Below are experts of layer 6 (counted from 0) of a mixture-of-experts language model. Rows are named router (the router's row for the expert), down (a neuron's output weights, with its number) and show model dimensions 0-255. Each number is 500 + 50 x the weight over its row's rms, rounded and kept within 0 to 999. Numbers have three digits each.
Before each expert's rows: a language model's description of what the expert responds to. This comes from a sample of Wikipedia text that the model never trained on.

# expert 49
What it handles: at, on, over, in and month names starting time or place phrases, as in over five events, on November 22, at the colony.
router:575467488558501510488513486472556477538535569514516440589507447513573479463430469474565499555433550547536531488582506482453471463526497469577529452526486611534518546533599466480420539520546429521437534543476470518599462608525508620502532467457513540491503410425454462534518445540614471460559579573559498479426476436447514469460470521516542604566559471566543453461439417552425527435438430557511479515471589552536477557436575557533557464441484515450534573591476447505518453450367490516486520484538515547442495426501422551474472491514507509420403596545582445519421547442431445477566487487503526567489615561529542436577429484457453439496491469498518534417456477552458455447544553465477517510477524516547563519511533419527484520539587559511461552565395436536453522552474526
down0:425499513489467524448552474476599472444537524472523502566478496555454490486482532575486501513487558511448508576529401540428510540525518431420448538459532483441462533484479417462428497437446404522547515490576503428555449530524498529514470458625494405484477531526512490534487537524505462454465412437437448420413459583355518454521502537507458441498564481571608631528617461547427536524550448470515501565451551486540522474439429452469480465539512446522544493398498474540419562479522571521503512547462515483551539541558536507501514545446538526524496509494505477571488572502608566575498491473547468398599579554463486462476502537578523419559577480500438490433597426540568556512606519504465436568534608551447419487538465490478520514546468545511459469440468439506504468456569376

# expert 44
What it handles: Final pieces of personal names and regnal or generational suffixes (Jr, III, -ović, -sson, Singh), plus digits in grid references.
router:495438483475466510460490547446538414538517502527514481570507424550575513423442391430506430590505552563550513447570515508458457427511425543557555544474509554475570524540541452524413584520554458512457527520412464518507375497534502577563532409430484586412386462485501396555559457583506523481504520575482590556447491415445519474486482455521546526530566480548506380487471452518475532442483516537586471561455585560464448544463497558550507515408484553379549604548492422515552465490461533538533569584512476546472507487497483490480455505541524532468487527524523476481453541532470463428542452424476507559478537559587548404538383392382514469561499475458570599476460471531531454502508577463510553584468489458520560503419495479505483558541561541534458509547479501524446456553496514
down0:427526498434495461533578535491498519550533545560624525563433415451523550525464512418524539497463471464498564527527458541466447530489560574448489539495462483488484484531537418510615512509516485497452491515447463440494482495520562492574558536479550475469433409454522513463496447519426494570408486443554475441524396460510416499464473533477487388567556541471543518468513468523447685648473389501493505343489550549436499442428557503473511525512542490499461433493424565542430437464486499492457461515399444557502476560528462547392519456505480530454493488531524492492449569369516495548518568515502541458523464461488496573514586472489439409457530529509602455496486545426514477492439527454525531545514435498527457484570519457513468435491574378517558584448519545520512568509623463

# expert 36
What it handles: Colons and line breaks after infobox field labels like Coordinates, Elevation or Area code, plus "years" and single initials.
router:623430449634450526513458521439520409509527454560562455524502446517535500426468477511482453602508521527588529395525531578485459499507460552561600487517563526481503516558506441522484585511525435584465459577478533591541459485507555534494524452473497560457497445465487446524500414497549427548544540544516556520520439463412505393418418480560532582505540462565483475460537440470416502481458517590512474561465561527526508581438562516529497547503510540487586525525456450531522493451439561548545539564575517548483563474542402504452345491489535502469438525539508484437430569500439502485526451453479509557537513544559524498528391423449458472540520493498511545442536482633429542510544528462471536583432483457568533544447616468557436493575539526447528542564479507594414503544432478
down0:552504460489461550480419396510501464605546507615536494462398511409522542544503459430496544488522496525450550608441421572548545504498448541448467608506462444473491398542554535538535565606516464480494505432567506537478484458559507452475470462489488463535521568577547529522543502446591504490585454464379442453546531505421426497509513531529541459527412486526516493493541454549399532524432572524540493531432571513465526514620555592526464510485514482512452573498452525413483470435502483536413515501503523437483533497513540520582475542553567428486514456527408447543455413446444464549510601528522504567525442540446492392462443514507536548469396544534518438457536496504438469529397516460538490463395514393517431440532476481498543516421458425503445427552533550603464562484540478

# expert 13
What it handles: Small numbers in sports or poll tables between pipes or dashes, such as scores, records and standings like 3–4–0 or 11–3.
router:556427500539457489470469515433614414570503531539566429547484475522534546456466415454532451565498571539534572507530535509467456485513493563520533464565539524503524501508510383476442555543569502569410539556478559523540408601510562557524532492399550531469441483403474478544522433549551483512480552562475579529484450446386482484488482445491525589515590475521535480411482431520421518456512414542488445506468520540499455587446565536559572451449509523426545591573448461536542410467456510542506550520549566531454511463503510561459432475551509494455492522553580513511461564440455452447553468494474523543444603496550501456525432477449387454563530446488504522483446477572473540495571549365531549582423523428533593525434570420538464553548534558453467557518495523601435501542467546
down1:466558484458450541416467462502517515531427429566538343416429432516588470544469540644489496523463458542537568504547398467529457498452538556382621552498438611422443490577511487491499480493395423513485431509436487533510575575599433506448603438469483465536520502441552612548478540455540500417539578440550502548442503478473459467615516560515490491556539514499521442504509497359443578450457462461488471489573530478511477494520516522456472559477419545501463534491525451479500505507496570523570493513549551537462539506510491525405483529547476437537420468555550478484499461413569527569445477468478511399488515456478561465456503507506489487586545517541404534511448510474514515473459458514544544474548502451514461502407503611492504464376529444477456526554596483491443543468522506

# expert 39
What it handles: Opening piece of foreign first names and surnames in sports results and biographies, such as Laur-ent, Margar-itis, Fel-ipe, Hern-ández.
router:526468537539396563494529540480526411559518493520530400557488453483525547436460476411526475597471535559587537421480508579523392496548412520527571484538574604475544514534460463461490569592604514542416543509464489565509472522564534534533512480411512520467489452416508483545534461547521446511574529581495526479543480448455465414477474491513537520540574442537568397495487483535466516451488480516530482498501531515544504544490480530513553372439464513445557539586435514503591512506382568489499548504470518558495518449542508465396433483524499533456478563483522447505464544496485452475493408482469530606537562509593501420538459464443418421524591454423469599487459473541445498472556523433487581618491514403601517474451604435481443539604529515491463497494466462585484456556492581
down0:496395522501502535502479513547490516453549482536424491532488498514475575516515503570497472559529449473548493566445544503537419545525556427542509507442566560582512482458493560489517452596480513505409494438506524511593568460426491505395625429531438452434419541622565543472457517510532509548455459478450535552578557468490450482488463518521470533472446464368493476436498580513460500473513541417419551474507495486470518580490430538520492526478488489517620494592509487379479511495489534502478495374370434442496538551493534442482589412492398566497574622390539564602553432520419559510510470481463500435556554495571489484510497577478533518496481481484470526470491481551526511481545491529477370596494507420489426453525550470457537503523491514474566466559599473546547498467387505

# expert 62
What it handles: Nouns for a match, role, debut, season or tenure after the, his or first in sports and career biographies.
router:537433545551479522465495536474552445552452583545534473522562424502534557508474416499533385550475588538530581506560563621410441500568485535543522545501509512548519528593488500488445557554616478539487519551515484580575454525542500541520506483513520521435461434498503432553539497548543492486526522511498620464417504408478481484453557483506547552551523469547525454439488467549443559485445453546547441556446578552495498519448549548523575485483503621408542559517427489514557446464463554532486577507554556531434488455516463499521461448574559508448463520532614472496438541441438494398531482436452476512506549531566625421526462463472427505579474451434552535460509454591442494474493579446497484536455560496562585529431555423475432451536559525463443559555423464540490485558445643
down0:575503494418419526488459552434480581545528541506500468560494560444562434455432460467500496471422419529473510416460534470518477543414516494525388513495463546485505559537522500554521521420457503544511501480477560437441503520520539457413425472551500463507566448585461494524475423467468521439504560474462470436533459560502567493485495396525489511489481527524472552492536427597472564601414518521433446481580426554423490463559500516425394480572539474543431491501466552474452603519415572488446442524516496613561442532545457508402531476479424453503421476472477605565459555486474474474450537441523555547545588435496545402485495555429485394484542577536464386495539513513567428524488521370537520468439480509579553483478426485502465532495411540474545488521471531512457390475590426

# expert 7
What it handles: Prepositions, mostly for, right after a verb, adjective or noun they complete, as in known for, suspected of, candidate for.
router:504479516500458526501481492432562441526526531542553424549536438495565556507458437481491446498440565578553550476489542583427457485548439499523565485515522536522502554536545485445481589554531480530485555549420527607504473487500558543535573485401477512452459451438499439550592438562546524510473569543490547511511465412464468475462423482554520613588534473557549412447392475568429530363433456514461428531408531554510434545464539573601570465443472560447539534546463493555550447512482497585543556560559548534408546446556448505468462467525499568430380565538531474492438582478459487496577428436475540554478550542500540467574489400453403424542538457487527503420549442497462503504558566477596549516485521489547545542480551446461461534532514532488440542574464502587455443517525480
down0:581463468594501393519498446505459426412509434442466496494486552359543499495449523429397454517542621485594460479515522516610431421477456482507440499567454636495423471513483500517490495411561491517415426496478551500491431566516525526473511520518496513475494508483459487485478608444525492523514493560514549447593460477574480568550547505496570493506496606546461539562462533568508471529375540535564512565397512557498480396470488515514517532549545497513504435556475487448445529599491517528493523476462477431530579509412550574404457460528509481456525496461453589478597525471453472532557500493534515519559405504469447566451527482518497541578493494466518467615452486461504475478463477468537523438509429452497559551508545432509408555560493599422385568415419433526479487501468470

# expert 9
What it handles: Mixed: business verbs like operated, owned, manufactured; the piece ott in bottling; lowercase c; digits inside map coordinates and degree values.
router:539488477548489498440396496494549453588477457550536436564453478494517556414442454416507430567455557523557598448468574537459402527442437521564524454529521560486523478504555473473489577530546438503467534538442517522557403554498555501489547494447576505491487447454468398481575412565526505485531567558473586443454442513452505492470477408563572543506594449516527455482542491533465521485484361577506493520474511557445424507499537518533520493527471576406589497524425468543545483471478538528486537529543508529433480454517435560520370396583511509475454562557557405469377597478476501486561482457461580567446544572575535476505440433444487493542457409487519562475480455510491501409550539440544517561401488401529520569431551469492464555506520526475421504545502539563433449497512544
down0:526455434562548543522456451487533523411514542438518482449434487558409528557535586518542425495486455501394540478458416489472613559563561420536514471478408512571451515521501561480542434525474467520502540483571484578447448460460554587452551497449511493514456554531505461567479515470419649418480335598468521475595478575469514462437479446529504456474468543577533599445491513455505472449531549495509446531405472434518499491576526494533519520509377432511507467524534382493462468482516508650522576483494461546556495461429499499580489483540529482511585459576485484516422527533544499503457508497487504568583524523485523480564501427433478552503508430553491538473547492452419534520558562544505475517440508515549540511562495566527468359589590546550529487461461463549531488490412455

# expert 55
What it handles: Pieces of personal names in lists, credits and sports results, often endings like -i, -ović, -ington, or first names like Carlos.
router:566479437587408514504537531459516458579469496518528494548501369484549514404430415438551459588482537548489537430541497563494485470560439572519558531564503590536524521532509433522474601521566501553456522552473486541500447563559574582583556454451468549378465437464437487555495445534522523456502549540443553582495496452413522423456445464499493560505525484523529456510384458570472559454465517528571500562450579523476428531435484491527559496498448481446545534603387502475529448479438556528477550592537497515462458483493423521420453464497525457460473541526519467552492535490454514473526510475434553566489535541529505425579431461454500386532577478504510543506431426543511498483572599388488562567424515442603529539512564453543479543541557592486472524557425432532450452521437515
down1:560490465533461589581446577504525424438409544402447505613600411403433490468460534504482464508485435576525486539421556489562409487533562432504521442462503521556521449510403441488540496551492545538477512462528433422532462484460495527528449496541459569533488503561517518545439584434481520506369522488486551462557443424487555501458557537507583506434469530486487534431524435490475515603463590564540453463543492529481435471424439511494470546427419411534416522516443566556508520555458457496470484471569475478474460565483533466408458500464448482480480516550426516450475403492481509579498550548476540546474467527461563514493442564548538472526560440522416474516384532510454602407494453453548534576515536481524543464550478526508438483490534479542570519537391590458459488644423468

# expert 8
What it handles: Opening pieces of Latin- or Greek-derived technical words after the or a, such as psych(ology), inf, aut, investig, jud.
router:549486570547503568507442550462523385496447536611583399563471455523514502444451508419500450521463531545521547470485577546482472507518467517482528496476501562580563520580507452476488565518583434538468631541503546571607474524575472554536502488477541532492443507495487466656513461533582490458512501502445565530493489488441494521452504395527544570549528464529566473461494441527439539433510419569498469548485498521600469534462566516481505397493501491472543527502449458498518434471448587546531504499545527520437570486556454537414509484588494513429413562556618464484473558516488454453535431445477587528455552499550521459527462421448395529507536437430553592475458394555480421538551541446488514652496456495545532511445561414511451557513570571465425552545473531565496508540535536
down0:533480493466549488353424535475396454482518563564446537534529543480462437576521499448503540516495519501563625533499557551410462524497468520485442441520509540449543566395537557566463557556492541528434527526498434496399498537454534545456386498557465452461492441525507396565508458461569526457521548522467463566573549450498526484432554542428501483464506526486533636393513502469518551493494607512494398491524365528474477524569512475472471554454460566620529403502503485531495442578489507457520461522433428530547438596497557511456468488452459561422513493469447457538583547432507521509529475536469441522479498512501519576476586467550559474506575444451535527545543523499515564424405481492543447600406400459489449520459477419541483486494502395507453441466457510585443540498463489

# expert 0
What it handles: Inner word pieces of scientific and technical names, mostly genus and family names in species lists, such as Tripter-yg-iidae, Ch-lam-ys, Er-g-oline.
router:574440501502481610529489583488518415617427529630570421542426460561561515437412514507516489561457503576529530478479576547468500561489412511528585476548510637526555518532590463481503526536554468581511607561500562538492472463534540544523521471450569527449514458418479531575511426538556437511471528499443549484467453503454494483477498424554551546566549498568552491498475460543485556469498403536484440541422477535536488610469491544504531492504500530449536552584510453544565456506454558500511542525567503551430606499545463552502477421594497563472442550586536486523452544518455448481519471419436592519463543523576463468590415466445466490572497468472539562469440397557472500530529556481501554620465484415533478567402481465475436504566526539460446504486507500491512422582538529
down0:532495528549494535483512497453475536476435521501468478470568474476387435479417599481516512489548515543447458562531490526551501503562439548647521555548510523526434563477570575518505565461473532468510503544552470454520591461460446529528396482507533379475517461522478567483510586437510517460564459456528594416483580567511458533494492502485470448534480513417551546469541584500556548423413443593445540539424430581506471458494476565405529475447493415511525472595369492404505494516538611412501457511481477512453371577527432498577513581474458554551572495453548471461472441435546507459512451465452439490417510412410527549421479511361515440506568511461453517480530479478505441499501469519501512530523502451529493542546581507539522464438571423466509423550529529527551458565454541

# expert 15
What it handles: Middle pieces of European and Latin American personal names, often accented, in athlete lists and tables, such as Mart-yn-a, I-ren-a, R-í-o.
router:578494430548425508508547580405521486598498544592535443568478384499503529463421478449462453513415555512588541443540499524436485483552448537512591527556482627545561559527547439525438546520562496552491557508434519567497422547556558536492521543423500556422443489465412478523495441570554509541485546521532582498500471435411463506485457469546519531543541436529528485550433420576451614416460509538516443543484539536468437548493511516479505487460411472461536561546427517552560505455503504513544508508554533518450543445548432481460425451569471522444376539592531485558423536494472407465481446494450530564561565519657527388568533410465508415572576492459487557522520473532462478453524549414516529523466508506524578525506521443470472501567506538527433491601449522496503471527495494
down0:455500418466488548527431428409494586548450494585514575521480620498495481494509484549534442486511436468522496566499445486458566516483521522434550568496560537572558515465512457549436513585492588587460514383491381456602514471351477501562466528524507491539478563554498502529526504437462452493473520573542496537520440479466528550436455480435475507501436535431490506381449565492469516408397514478466565431515514573511516482549584548497509438415445511465517537573452550401541485458532466438569429575528506443502430555480492455469508374587455495527547534526454521519492505480442487456519482540621540502477494510557523458527533531607551494599472476560467454551430494521508486633566497540475525523430445526466604529531446414458473455518496474569448524510621488448558498546469510

# expert 12
What it handles: The word "the", sometimes its, their or these, after verbs and prepositions in general narrative prose, such as cordoned the area, through the towns.
router:541458511569492543460497518428517468521496501577552450567455469486565594475434463465557465516431506612560557499557483533471437493498435558569497501560540587479562509534557472514469581541538436592467615547460484504532444506563544542517550443418532534476422433464476462541549440545587427513482550538490531509482429465506520454413459463490511552550505473579556428461422441517430506436458413558506461513472606560493485566438525568466533460433451538418564560565475448530530517461434613553489550514572556546459495471513456554473470450554502538488426561535525417539443531472513463491529474450482568569459572480466564446530465441432424479487490436450523608450520443548426475493545608454504570511443517453524554566453528444563410541543568599445476543557452501572444442576514477
down1:464488511466608456527444456522454591559438478514552450469532406515557443543439452552445534517538522473506468559493542621451499573459526448559442583461524521529582531458560446550525481554471574491557480417529427547485464470493456480537620408587515485516461440536470502556540487515486433529521532532443557479462448515480439501484523545432480419472519459458536473502547495594557536531619514455509409521521518366460521501514467429526573582548583580442413524490533483512456467534489460409514452573493467467425489438474479446543533489490500475494476472575582471570479534548493560485468484485427519433528480453440565435584540512448525451537437441555414501391480466529567498573527406474515488599478475605485461432632470529468480448499462457471446462591433599480479559477543538

# expert 35
What it handles: Line breaks ending infobox fields or list entries, before the next "- Field:" line, as in taxonomy, location and biography boxes.
router:601482486529438568466499478477481433564530469543536468537498430523518580409406443480559450514396529592589526458513560526443477529494403573539564488534553498521605579531506440503464515549528466555427538500496514480512480482527589510513501491496533571450492451498455476514490397598495484477499565540513544539507448495476474471444467464604533557567584497541522450441445438600457502496433481578530433617469494522517426499490490548516567468503490564501583557490494458524534481432445559551500580581518540555446475515545486531482440423502495523449458552534524426523456617470463443432532446468482540544462570574570547471523487470408454483538466452478521615461446487562511494487533531363507600587397531521527574563457594469510535560545555573463491601588451458549472495564493530
down8:483538509492510653477527468541477501504522517486588544410563521495485501550460560587489529455536528461587600527534549449481501534498383490574542489491447472465452444478452465531593497539469496551482432437454503509515484472482470483578509463470553503507532462529500635391467554504470499486542479558402547508475455460577477455552509519470619536533388522576462572536518407523488575578631509524460512481591496574451452442532504444498507484484523493521561529438464523371438541481406550445512511381445489561479504590509529545506468455503484535475445506453508517551451449541497582531472440467610507480579495481510513555523496566430456523549527603456532486444455462544468522554458502395531453534467495469507538522563476535339585493392579432519530485513420532537532522469446555

# expert 43
What it handles: Function words and measurement terms in scientific or math prose, such as of, and, total, maximum, determine, as in sum of.
router:557472480525486570496523544450567483551517512535536435596530468472608569453420495509553507531458552575520575466598497485489492453474436509531479526547469559548574516567565454510477566518550441541468594593482552546557404524555586600545541495476519568424436449426470449542495463561547483460484547502452532483503461493472514450399440445535572543522542473534575438513459491577405482508440397572527461591425508532549392542491558527570488508487472555406543515609473401488557464437485591542528535542530484514500542427572421550484464442522500538486500554535531479508474521494470454498556442414494525610484560484515547444564444501447386452547529486482514495432451466542472456488531583464504574527486501462565522530469549465594465506555592575437442589532508459486504454617530504
down0:446581542455534484511493503484503547526569545453540514564523534503513441454540575557466498529493488641551513449499555419509578458428417499572605582425510503371475535488569425415498526549517604413436478512479505483373502487457454464467469517506532496530491561451561425486495513515452481544602526480469500464494448509447422572506519479477493414532485481343433485544472573542448529467516541522594487475509463480522494455464524403458505540517402466416544579495463565427509491543481594483543524517509498510594470564458485490524551424540482511516487552532479459420614501537450489509446474474473546516541491463519510475546538523606444507509498488598511558521527550486539463533565540544454539631408530509419460445475494439437396445500493398475563530623585471547515522560510483

# expert 25
What it handles: Early words or word pieces inside proper names and titles, such as Saint, Human(ities), General, Natural, often after of or de.
router:525432541562455524474467544459538424569490544543516451601504458502546523506464459391531418517427582543545521458549468529474420511539442566558589492465523540526524519605491453474439557497552427588407577549455554548577404523561507575466519484393530570452515460383441494487541411606473522482521495544420562463473468451491549443476473478574539525536561506504506407469482384537478573452432473558442476583482513567499462515546503522577514453429499502472487541549432469499574524464456532551498543523501494537431468448578436482467458489570510540446445549535579451495447528493459495428622398451474583561449532560557531474550483507496522439504569492404472534516477459569450448480511546422539619531501551490560521497502572456518486523525524515463435511594496531524466445563578568
down0:532505436561471550524459549476482470563415461421502535518484592560578449463521450504481485520488435500523482520370507509483526447518476505392476472507462490503458420544524451498510375502505511501531555454443500513585504471464451529500492528519521496487387387520551523479593408519438464482528496598524474492479559514414519512550468508474445574417478562670467462508505490513516485507517516497559490474405516419467543474430453536461485529473512440461387497463535410543542428426468461472421493551524496463439456497438569581537466461504417484520539610556528444449483640559512465543465567543429597507544528489592496498601437517486584502574501506592414467535587521431480520558411570566536527510476475456462588526546503508491453488445520575531518424401538434475506439470519532

# expert 53
What it handles: First pieces of longer words, mostly Latin-style prefixes like am-, sub-, ad-, inter-, as in ambitious, amendment, amber.
router:536461492510472485472475502487545422544475530558536465501495386548527558440452458460524415552418532504529543466522531502473520472538428525509602529498503550565554574494574479542512492544554429563424636507451573597583454534533529581503516426450501530494435432466483477589525405517505491448577513517500530472484402493499489494473470441520550550511550438536591448537489515524415542398472361520456470543474516555597522517453575504503564398502451530496569559552493447475542478476439513492505510517502514530457586405545474509530448465538569532502445558549596482554471560480514440488523458445485536567441546510566491461568499430434412481553522395446516559456461477521444474457462525446527584607481493495577552527430586379431479589499550529480393547524485510547439483576528569
down1:525461496596477506530539507485512461432506528430497515543467434510532492530580492549496445473486498530488457477412584453473438568500523395509511515505552467532546512486444539515479368449598521475441387488460554472453555519448521549481566463507554539555548459483536468520557472515546496450554530537483510523559495438499478513541459503452529517509423589526484545500372567443469527521522455494480575593497437524491556447470609425485410492453533558544609441541431532584514483448585502390540568500565623556562417588495548463505467432440423441468565570473618492511442524564511518505514517536459457498455474441580513482483454677462552448485447546550511511490478407553377563532529554472494494445547503433490513563404527511502527459438481457469464453515557469514428454423464458

# expert 61
What it handles: Prepositions and verbs of motion or location in narratives and shipwreck lists, such as to, into, near, from, departed, abandoned.
router:544429473538464520403501514445551465612522509526500456538516475464592492469476473466524441539438562569517517478555542572487413451497434541543511480579529538490547530560521424469499528515555435542456534563415574533539420525510581570520526448459513479460411440426412429537530416548558503469513532540522547509412448457409516443490447476540589592544524455515551438479448448575451513462468470542451451550437536584545448554461586548517557459427481521403559523560456431480576405502453504584482557545524507552508486403512482524441434466582543557440484522537594437508459528452411467429559453431474509531469507541529492477577444474485442469516503477478531534469537415541475521421562498455525529526439535471580548528479540447471436587561547625564496587536410469559485513564437526
down0:584528527459486457553588445476511590526495444548419491398550430515539505487481544597443465519565608652479556486593407555460475562490575518384468532546539512511390497451588422467458508480517556494591557493498554477534508429543414543472442463475477499513449548416489506488562394526525475493562557492547545461573545464456474481475474464408531523477466564464515521535503470475500442568553479475483534462567451496528505507407508539465433533510526514583525533470508465540456451430461505515456472598478459463444462527550488535408504556490542484579535485450490462633473470427506486562547532517429416459612499599455495551467440575565409508460487459456457558512567572470482474534464397524504592478426534499474505506484489606486555540504504585444441519414545483444474454508463518

# expert 21
What it handles: First syllables of personal names, especially N and short forms like Ann, Jon, Tan, Ron, mostly Asian or Slavic athletes in results tables.
router:513464511552492519424482640480551450557472551560538493550474482482512520478452422492534518511503575580507541446510581588519457454537487563537567517545558558540582573606530504487442546566511498539474573568461547516497486587521571591496542449393470514457487462478486426534520442548457520528526545471486559511508430434509481433447401457584550563472604520537503487447455464548464542469422485568533469493480543562505472551431565562572553504506442500474606601525498502523548446438457568520464523532543533558438515477489489538512457446539447524496421524479483413549467532484444470471542492507368518530536620532585586424527428402436538419537577454438476528429546500555462469458564539461504516586476569425589524547519610373478472432569505513508475487517467506480467473534547536
down1:543552450545558532614514483421466452532489478603441508509452448508583392445458498449622483467435482445472509508492543497475480552509607526435494504543542575493557531435424422468559408491524513553471512488570507455393553492574494461516575525425588504508443563520444514607552474567496502458531522552465411576487470559496486625465571509401393512566442410370441491439466553547545494471481467572480507527556526479464564466569501531521562515476477541525402483440449541450538590667499557500610561541499507445532509485541435395462533518431570487480465548466505502542448583499488465440502459517521534428451488499506483516479570554522501532512487458538542422565429563465547441465535475564571516513531540504482496508379476508510532453513515480473485460524527534528497460440482528

# expert 17
What it handles: Year numbers after in, month names or commas in running prose and tables, e.g. 2016, 1956; also century, ago, year.
router:487439530569424506433497538457607433559450512550546508523552428526542558419449432479580496545431483519536519458557502539461474486541506577577558529512521564525539564553475427511477561565584416504469507516479515513500404519582506545536569408478548600417505456469518473539484440555532486492521510570501601543444469470482473479457511462534515528593575492515506428425439475533451602420507433497501475557401566543542469558407531549541543487480535524419566520598437418511543512451411508537520548574593455519474507455513484530519478475499533513440487530559623453481466546444467512416511442408425518523489549472568577399557441483443423488573522409467523556452471453537500464465546553443572577563460584421521543560423548480508451514524560522468441525525451513541456526517504595
down0:454489516475542525433485495504356471520434450495457446501549632526489532538560564510522562480501475477474486533426516517433537489570502443460499529511551515576455492409466513495430552493575572479453463537506450551539573455565473493477380563480515563532550570533493504473394461496488444601494480567495476526497444421531504568430449452452529541385461537520520548469519480488564470499560469507480500552457538422527507605503509577583552536539533509436524533462496544471508485613576481506454530553451498510428473532506562522518528584462517499455517496470439525573560491494535499405558501485443460490419487475445568587541649499529566467512603500574413512449561524572489583538531394488543482514420533575431498406472413466456551466431510587441514528457614487430546424565521440

# expert 10
What it handles: Names of broadcasters, labels, studios and tech brands, often their final word piece, such as NBC, Records, Nintendo, Hulu, Nickelodeon.
router:547411528516504485495457514444522375541443493506501449569563405547606570420472471455507475554459542562535513460534509512484481444461434531551548493544523518587563517534568459475406548516543461542473485536373534472515469558536514585539540443430506579493491489435451463544554464538557514458489541527469566502484474442407492487513468470526503509571598483545516418484420470555432511459497473489561496577481582578460466624427509547551513497480480560423490552512424451541599479460431528540542577506531514566431526463452509537498450438498518574427487506498562466481458550448420512452519412431504534568437531582600573395565440449436492472562468443470497536424502456591472422511527556475506597530446435429542535585410489457518453516554526566477450552563464508532421439492519559
down0:501510571580488541494474423621475496441498497517489501512454491510421481447500563468496552500431521532518522581475463474417456540427494444490494564583481447459470525443453495485490431538475605563340484535483561460547533542549532540450522482495562469512498457415490418390550519461465421548561495543465472565424457457523527451449478487494503578461447513474554550469537449542475518466411499529543501489394530472524500451512440527553520558417534449551603464574483495476522538487532505480554533517510563493620497530506437504478537487450492534453538582517506403534679448450347494512506463446530505476502491467475493557510421509595472506499555470499480555521611525493514604533481532554509492498596465419468524455467484585455413563498521449477540413436398492508598544436576596

# expert 16
What it handles: Mostly "the", also its, this, same, entire, placed right after prepositions like in, to, of, at, from in running prose.
router:511474519629480511459498541437516450508505523576561454577503443481594550486419446502586496528425512565590548499578482530490467473498478526505509533505541541471581535517499452516454559516555428549471599613475525484499470532577536533525537465458504547480460477473506479516500389569525485545547579547502556535471426458535516438390448505520511570574515476572535450449415453507399508458461391559502458537440579582512502503468569568502531491435495552438562577565463420456552506434441592590470500529546533573456440444551434533486452471541485542476446575517521439501454517521459509486556446455465537608467614507514554400523475437467425459566539417480481555428472471552448471426553586442514591510434509502514562549469522507566473524505599598491485510584467461552461474566548461
down1:476485503415499493500561485538531495554532578476499504437484469474505486627558571526427569560569455440487466589496488455531485523515575503583502537452416474522443477520550504581492586551550572536514461523528564415446579404573493626576556545495487536447553476511477495554506585508430547503511551529536484464409597543568426543549488532523508507463452426531568480485522557569455430486537565435490466516477465582551554433398455495485506439478472499521410460502528548534494470531555545503527485510485500476370501554565558551534518595575544469515450429538494460470542462560520433537544476443578438410491467529433508495505484592556492523506343504480536536508480503541485384534452544568479425365472462562458377556539438488484564490464438488432480537518538482489499508447503586

# expert 11
What it handles: Space-prefixed digits starting a number in infoboxes, tables and specs, such as ZIP codes, heights (6 ft 2 in), storage sizes.
router:557459483512451510510500515431576458550439513566503470565501437508591555437410451464536461631500571550547518446539547481472422508462380581603554454494566571543574528486488483489464551530586460542440610558454537507576433523523574552564546500447593608454429445477464401543537431555554485459481574495457547549476442481459475513485484394533511565494619483547571445452461453526489500473494430521500457529493551553526492516461513526555529468477523543420547556500476428562491416489464537548513556522513483519491514463556482560491473430547454521442481572587559508551460550550466450464563456467471534481413562480534540403523425438439462437507550425427531509457455451562480492461593550446562518580467562470541558548433560435511476570527550508435442581500515502517445443538517548
down1:446471491506523555459500362432523496439490477496525523484507433641466518591484442505606405510470585512512494496492472515497501500478487584503494565529547473498527493535398571511552534536421455505490462612540495536529468548501457541433432536384492530518457593524524538496524531545486550509548509454502517484547537513474480515462472555433474536482585442485473429544510435535411464603574562490495566551484558501478517476537473491518545563486462550558493521554563548491557468516520426481419525506527585568472461503506618513423490577563538480539413585435504426515560448413478457560500551536381523467547530511448499503472548543593598461425650570440515554532505551517451536488554510503497446462468529569444535528449413478472594434543509435591566577516527471425593441559482449

# expert 56
What it handles: Capitalized first syllables starting a name or title, often after a dash or pipe, such as Go(oge), Le(bedev), Fre, Pe.
router:597471473566445489538537494448501471525521485523541453556498385430589565422475485444465521600494518567579504408505603505467462483512489553538547472582546536560541535544525478544481506613508476560463540542449552560556465546515476562470506420428534486463522471473463414525547416506636470455591558530476571513442466441429500484424484456501525549534556515535529406511452437519404541485448495568540474547478542537607447522500559550478523418509486521476533552531443517490534459504375570507516528561518558558488481448438489477487428428486522527469479519508550477562522561383522470490566449494490538530483580559634567418588427436467419439520447473475513597509492440555482477492552539502532520604459504443544533549484552440512451593593500500488507538551483523598477412528478556
down0:483432464515526424418568423562631567506465513532540533483491534491417504538532511509494535547548617495470605436433461477450449441620564433420492458516522516490438498472526518557562591538505525522602467555534510518535562552520486480481457355548513540458530456509430512467462536415484465482485488486491494501433464422511531461424497484480430537469460576519527561448571474471513451550542580455408511517576405453507466447508429460354537451510520501545477579426401606544472496525534492481505587493455547433581405511480412580569528576442551474591489520555535582448453551553503483460525535471521456539490476569542488489630479481471517478585527407441531513439504567454512484485519485602453485497560490493492520539437483488554517534580499473470513434453514456465494477420509444

# expert 6
What it handles: Short word pieces inside or starting ordinary words, often before suffixes like -ic or -ated, such as Dis-in-herited, prag-m-atic, Runn-in'.
router:528432499510508559480434585507575456543481513524531504528453439589588530442449488421540474510468552510502549475490599532420447484548466557498490483557522561562507473522488430488441509546596475591483591527475544563533515553518536558465542450462498587501505487491475435560486439555533552539592551527419510432439498475443511466455448430516523531490524517524517465395471464521479607414414508491478470497494583580520456534476528528581583440463481488462549524596462506535570477455495569555465498541561465547408549481495460537466472484535521517452396587565634463553499518486442480399537479480410588573503543590507503391469500446398502440504487425471510471446560430576470524532540556410471497590468427437594541551413534470492515551544538548473409530579408495512450469516507551
down1:489540426476461529464552536539410577484424444486468407490440651486467504422353594537519515512517496588510482407472493485456517524467466465473533473424512532510489492459505551432477603526439496450485545524447496499552518529450435570427444493449551515479472490537612568420499471422312559609510577513464519541459524449428510544433545564469519483435593549571522559537503511558493481570506459512620526467509451520490472523430585529487422522502450472450557536421635511359462476492496502450515474495541546505512493512522458541509466501540499579443481395524546484460550566510528488527524602554560498479576489565517484501515486521499483544493493576418535470453471478527473548581533584494445543599485377541487455454498578547528472452527479485473528470502509497531493530514515575